Experts of a small language model.
Experts: 128 ReGLU neurons an expert, 2 picks a token, a shared expert of 128 neurons.
Training: a variant of Muon for the experts, 505M tokens, 2035 steps.
Below are experts of layer 4 (counted from 0) of a mixture-of-experts language model. Rows are named down (a neuron's output weights, with its number) and show model dimensions 0-63. Each number is 128 + 24 x the weight over its row's rms, rounded and kept within 0 to 255.
Before each expert's rows: a language model's description of what the expert responds to. This comes from a sample of Wikipedia text that the model never trained on.

# expert 2
Lone space tokens before a number, mostly years or counts in table cells and coordinates, e.g. "| 2017", "In 2024", "/ 42".
down0 [ 81 106 108 139 128 139 102 120 146 170 155 139 141 160 135 125 118  69 117  98  84 113 120 130 140 162 145 134  93 115 100 103  86 158 126 134  86 118  91  64 148 102 152 121 130 154 145 143 157  60 129 128 107  60 129  99  79 131 102 112 167 138 130  88]
down1 [158 131 166 136 132 118 153 147 148 133 114 155 105 115  99 122 124 117 136 124 109 116 103 142 188  91 112 112 134 116 105 137  91 104 173 165 141 123 121 131 172 106 146 151 143  89 105  98 151 115 134 180  94 112 147  94 126 153 134 119 103 118 103 149]
down2 [117  88  72  77 118 147 134 109 129 159  98 134 136 121 142 128 144 123 114 167 134 120 148 120 172 137 139 138 100 178 152  99 148  75 135 119  92 123 123 162 117 114 112 168 100 137 165 121 104  97 119 122 117 100 178 128 139 145  91 148 123 151 160 152]
down3 [111 172 158 130 149  82 114 103 107 150 128 156 138 136 129 119 108 121  96 139 104 172 131 146 189 117 129 144 118  87 116 160 140 150  74 143 107 135 151  99 133 112 139 118 166 169 133 115 160 139 141 165 145 143 115 103 163 128 116 124 127 156  90  79]
down4 [142 151 124 151 135 164 105 165 139 160 156 143 137 115  86 145 108 143 151 165 102 127 138 121  90 101 136  94 101 104 116 121 105 112 139 156  81 115 162  86 129 107 101 148  97 179 102 146 100 135 137 138 124 159 182 124  99 137 115  91  80  96 111 116]
down5 [110 102 136 128 138 118 104 178 161 156 107 143 112 150  86 153  81 122 142 131 118 104 153 149 148 140 111 173 178 157 174 142 163 132 170 145 146 137 121 107 105 148 142 175 155 156  87 101 100 114 125 151 152 116 160 168 126 122 129 154 139 133 101 128]
down6 [133 106 128 150 116 133 102 170 134 126 144  84  91 138 118  96 190 132  84 120 115 134 127 109 139 111 173 163 146 118 119 121 150  96 138 145 104 124 165  96 111 137 141 183 154  81  98 164 119 173 131 134 113 102 157  96 121 143 167 142  94 151 119 130]
down7 [126 166 108 124 150 126  82 161 159 173 119 142 120  99 123  95 106 135 118  83 166 160 129 169 170  75 119 106 107 127 165 120 166 163 103 113 126 162 131  90 102  86 105  99  93 119 105 112 154 164 140 132 129 110  97 102 125 129  66 122  96 105 150 107]
down8 [105 108 149 114 128 156 123 130 152 122 132 162 126 104  96  92 163 155 102 133 166 131 153 146  63 158 120 120  93 122 131 107  99 152 110 116  88 140 100 118 146 112 122  98 145 109 142 128  86 123 128 136 190  84  94 118 110 142 103 133 134 123 111  99]
down9 [128 125 144  87 157 147 144 142 168 130 117 153 105  98 132 116 110 127 143 134 112 131 154 147 161 115  88 145 152 145 120 109  95 109 141 144 143  73  79 135 124 128 123 123 154 117 108 133 117 104 142 106 131 139 125 145 111  97 183  82 140  93 139  96]
down10 [118 157 142 135 135 163 121 114  84 140 119 130  93 137 126 115  79 176 145 101 132 115 114 148 139  96 138 112 115  96 161 105 142 109 126 129  97 177 130 146 149 121 106 169 123  93 106 141 166  75 144 157 143 113 163 100 133 169 140  86 140 101 115 144]
down11 [ 90  82 141  91 107 113  95 140 147 143 124 160 115 151 169 115 116 103  90 108 142 105 170 149 134  93 124 133 123 174  90 153 105 150 116 132 107 120  95  80 148 101 132 115 143 164 154 108 135 137 133 135 149 142 133 153 136 131 111 125 171 101 108 136]
down12 [104 162 116 151 140 143 117 100 122  93 171 122 128 103 124 135 141 157 117  98 130 167 140 165 138 111  94 116 102  80  85 128 106 168 153 151 137  95 114 131 108 126 173  91 145 138 117  75 135  90 143 141 130 115  80 112 174 124 160 156 124 133 146 119]
down13 [101 120 159 158  90 176 185 148 103 124 136 145 142 153 124 141 189  98 108 117 111 129 154 130 132 145 166 108  94 140 130 125  94  99 133 114 109 108 111 196 142 102 117 103  90 117 122 163 105 126 112 164  87 167 149 136 117 117 136 122 120 143 146 143]
down14 [ 92 141 124 107 141 140 132 110  77 116 106 131 123 101 103 132 129 170 132 116 138  90 103 120 122 112 132 112 105 110 134 119 110 143 150 169 123 116 104  90 161 110 132 210 137 173 146 108 167 127 174 119 122 105 117 136 126 162 110 129 128  80 122 170]
down15 [118  74 126 146 128 124 103 108 133 158  80 166 132 142 165 132 107 101 123 135 105 165 113 117 150 152 118 117 130 137 113 136 119 156 150 162 145 124 107 119 139 110 110 111  89 117 162 143 114  87  73 177 152 157 168 154  95 143 134 123 110 134 145 116]

# expert 23
Initial capital or first piece of names starting a section or following "of", especially surnames and taxa, e.g. Dittmer, Mazzoleni, Giacchino.
down0 [116 155 169 127 132 145 144 116 170 145 119 149 104  69 139 151 129 123 130 138 120 150 129 149 136 132 118 161 103 110 156 153 149 134 152 129 153 141  78  93 119 118 118 140 113 203 133 120 174 138 136 156 137 114  68 122 128 141  81  95 117 154 113 141]
down1 [128  84 145 140 134 171 117 185 145 119 139 127  89 150 130  99 103  95 133  87 130 148  84 140 119  75 105 158 161 108 120 135  96  62 151 141 120 137 168 125 143  81 107 146 108 190 133 136 125  96 143 142 111  95  87 131 118 138 149 153 102 110 138 137]
down2 [104 132 108 123 131 145  94 158 150 119 110  99 108  93 144  88 142 119 118 168 138 125 117 160 129 166 130  94 166 118  99 144  99 157 162 106 173 143 158 127 148 135 123 134 125 118 101 159 109 143 129 144  97 160  97 126 178 127 116 128 106 126 124 105]
down3 [ 91 125 137 115 151 102 103 116 115 158 154 108 155 156 163 106 119 137 150 156  91 139 173 116 163 140 134 161 123 136 108 140 140 128  91 110 154 145 100 117 119 107 121 153  85 127 153 139 138 155 127 172  92 114 115 118  69 169 153 153 133 111 122 107]
down4 [ 71 133  89 165 130 118  79 114 136 124 161 130 134 114 105 100 111 118 105 111  84 116 128 119  97 161 154 141 131 141 119 110  88 171 149 162 114  98 133 165  87 118  95 137 100  87 107 145 161 151 117 130 110 145 147 121 101 106 140 160 164  54 155 104]
down5 [113 115 146 153 155 196 137 136 117 162 100 125 148 192 159 142 117 176 157 117 186 119 113 100 157 105 139  54 116 120 159 129 144 131 146 136 173  92 133 119 152 168 143  89 112 115 146  85 164 108 135 146 110 128 169 136 107 117 122 109 121 168 134 161]
down6 [118 121 142 159 144 144 175 140 155  92 153 119 133 131 129  85  93 154 133 137 159 119 115 108 129 142 107 101 132 152 139 128 108  86 132 169 145 116 120 143 101 127 109 149 144  51 105 112 179 143 106 117 122 108 187 112 135 109 114 137  86 142 129 131]
down7 [ 60  98 163 114 111 135 101 136 143 117 152 118 143  57 150  91 150 125 174 137 106 167 167 102 138 139 118 107 146  93 133 148 140 172 129 105 135 143 118  94 134 119 115 142 124  98 111 140 137 148 177 135 128 112 144 147 108 133 137 151 166 141 184 106]
down8 [102 111 107 155 122 151 154  81 164 131 112 120 135 139 103 150  86 103 107 145  82 115 156 143 146 189 110 197 149 140 126 132 129 127 113 119 113  91 139 138 111 140 168 118 131 164 142 136 122 191 155 126 153 131 137 163 128 142 112 132 140 174 129 136]
down9 [167  95 128  69 122 122 122 172 173 115  85 120 140  99 118 108 146 154 131 155 112 106 101 118 121 130  79 127 140 151  97 133 128 114 148 140 156 149 142  82 116 150 110 141 108  92 135 157 141  95 118 159 128 128 147 103 128 151 110 146 189 182 101 174]
down10 [ 76 162 143 143 135 109  99 127 137 131 120 127 118 125 121  95 109  86 121 120 133 144 125 115 156 134 132 138 132 168 100 106 126 160 110  85 123 150 111 158 100 117 133  97 104 117 128 114 125 145 135 124 119 167  75 144  94 136 140 150 153  82 111  97]
down11 [147 131 102 105 131 147 121 165 127  95  87  96  85 108 138 134 139 147 116  93 141 138  71 119 158 143 100 140 109 139 125 123 102 129 140  98 110 175 127 132  80 151 112 141 132 174 131 112 154 120 143 105 124 129 107 125 143 135 177  96 104 132 156 142]
down12 [111 151 134  91 119 125 114  78 162 121  73 164 109 169 114  95 105 139 109  95 209 122 133 117 133 135 114 138 135 128 154 140  94 135 151 100 121 152 113  96 108 112 129 133  93 154 156 119 130 148 168  86 112 126 119 154 111 131  93 160 124 165 110 141]
down13 [115 117 162 106 127 120 145 122  86 117 144 113 123 111 138  98 149 100 117 138 106 142 135 128 124 134 115  96  86 107 151 138 129  74 131 122 121 117 102 146 122 153 103  94 124 112 142 149 117 156 156 152 139 113 104 115 135 163 108 130 142 165  86 157]
down14 [101 145 111 153 121 126 140  92 161 149 147 142 131 139 115 155 124 147 110 150 142 155 121 121 123 115 112 128 124 116 158 136 148 110 111 184 133 135 167 119 152  91 153 118 132 102  96 132 112 131 121 106 152 113  59  97 104 135 138 118 139  99 136 152]
down15 [147 136 159 113 131 117 169 125 134 155 153 139 130  80 182 126 146 129 168 131 129 158 126 158 113 116 132 159 114  93 154 185 179 127 112 132 158 137 168 124 133 153  96 108 136  90  99 165 157 112 144  90 129 148 135 159 110 115 164 123 121 139 158 130]

# expert 11
Role and status nouns in biography openings, like member, born, politician, singer, founder, plus "a" in "is a former".
down0 [ 95  83 104 143  84  91 133 155 124 143 114 112 140 129 136 117 108 143 112 153 143 103 125 127 115  99 106  97 133 172 112 124 158  65 127  98 124 127 106 120 184 157 134 112 130  78 125 108  91 102 157 127 125 118 127  98 153 131  86 111 163 122 123 103]
down1 [118 144 109 139  60 150 106 136  90 124  97 137 122 146 164 139 125 148 132 145 104 105 146 151 152  91 111 147 143 117 117  90 125 149 134 135  94 117 171 139 103 124 138  77 129 120 141 159  92 119 167 157  98  92 122 161 166 115 105 140 142 118 193 137]
down2 [102 146 154 166 153 113 143 106 157 126 126 130 156 120 144 160 107 131 168 156 133  72 117 116 110 181 149  93 110 129 108 146 113 133 159 165 152 127 136 120 142 142 110 141 108 161 122 119 121 131 131 140 129  86 158 119 143 143 141 131 104 100 155 112]
down3 [123 111 120  88 158 170 132 142 132 111 133 169 115 139 138 137 118 127 111 107 132 118 116 100  99 183 139 111 131  93 151 148 102 137 149 158 162 149 148 172 146 168 124 140 120 183 135 108 139 152 111  99 108  97 131 145 137 131  94 143 143 142 131 100]
down4 [ 62 114 126 115 129  99 136 141 136 163 128 122 163 117 112 128 153 169 138 144 141 158 127 132 142  75 142 128 167 146 128 140 114  99 117 163  95  82 142 173 139 133 153 137 113 146 147 147 169 153 103 142 113 122  90 161  92 151 205 130 112  90 162 170]
down5 [170 115 104 148 101  95  94  84 131 166 108 135 147 128 117 113 125 128 164 104 118 143 126 115 104 163 106 166 168 128 117 129 179 159 123 134 143 122 129 112 132 132 181  95 101 126 102 133 168  74 138 121 138 113 133 105 110 130 158 143 147  88 111 126]
down6 [173  79 115 124 135 131 112  83 119 119 155 111 152 136 136 143  96 119 137 105 135 126 177 134 118 115 187 135 144 101 135 140 149 121 150 146 119 143 104 135 141 132 129 142 125 141 127  94 139 128  97 122 167 141 154  99 134 143 108 116 117 159 166 132]
down7 [138 132 134 118 144 115 140 109 152 128 137 145 122 153  85 137 147 121 137 108 128  93 118 141 112 148 141  88 153 106 165 160  88 137 125 125 109 135 134 124 147 134 107 132  91 174 134 159 116 145 116 151 130 149  73 163 131 125 136 150 113 116 105 127]
down8 [161 144  89 132 104 122 166 131  88 121 144 153 187  84 121 142 162 169 105 134 163 107  82 127 137 118 107 121 135 140 159 125 122 113 143 161 118 131 152  92 149 146 131 129 141 126  96 117 101 113 134 134 124 113 135 103 108 162 163 142 129 154 109  92]
down9 [116 121 144  81 160 106  68  99 132 125 151 175 171  85 112 136 136 101  91 121 109 118 116 124 138 153 112 176 133 139 164 158 124 136 133  97 141 154 159 133 126 131  97 161 150  77 176 131 166 109 104 124 132 125 104 112 105 112 128 160 148 107 135 111]
down10 [146 136  76 156 125 111 118  97  99 129 139 119 148 109 160 132 100 120 132 108 122 106 147 178 119 140 137 107 140 125  84  89 154 153 136 137 108 105 156 129 106 170 141 135 144 123 104  97 104 137  88 146 145 131 127 113 135 145 101 123 126 148 159 122]
down11 [135  94 139 140 116  94 133 130 104 159  94 115 135 147 166 127 108 126 105 136 116 155 175 141  94 144 122 117 129 135 114 116 128 129 122 142 108 112 113 150 107 135 143 175  90 105 169 152 122 134 136 101 105 139 170 130 136 146 147 190 103 167 126 102]
down12 [125 145 140 106  98  85  78 142 162 110 159 159 122 155 124 105 117 100  99 124 159 104 153 135 186 148 126  82 123 125 115  90 169 138 132 132 131 133  87 149 111 122 102  91 158 205  87 148 151 135 127 100 134 128 151 135 108 105 104 128 167 124 120  87]
down13 [126 141 141 112 138  82 184 141 153 115 151 114  74  98 127 128 108 126 146 174 145 135 131 108 117 105 144 176 133 107 134 108 165  67 133 152 109  96 132 107 111 150 142 133 105 178 132  94 109 101 106 142 108 113 129 139 124 129 121 136 137  93 125 134]
down14 [120 135 123 105 126  98 102  84 110 139 162 141  83 108 123  88 160 128 119 151 153 117  96 146 139 110 136 116 113 157 104 117 159 152 134 134 151 122 136 153 138 112  90 110 130 105 153 150 148  90 132 140 116 157 113 113 174 124 116 119 135  98 150 157]
down15 [120  94 100 144 141 139  99 127 145 119 123 107  92 118 102 130 130 134 122 101 113 117 170 119 120 157 137 159 129 131 151 143 120 176 166  95 119 130 100 130 144 129 113 123 104  96 130 159 153 153 134 123 169  85 143 115  90  98 129 130 107  87 142 123]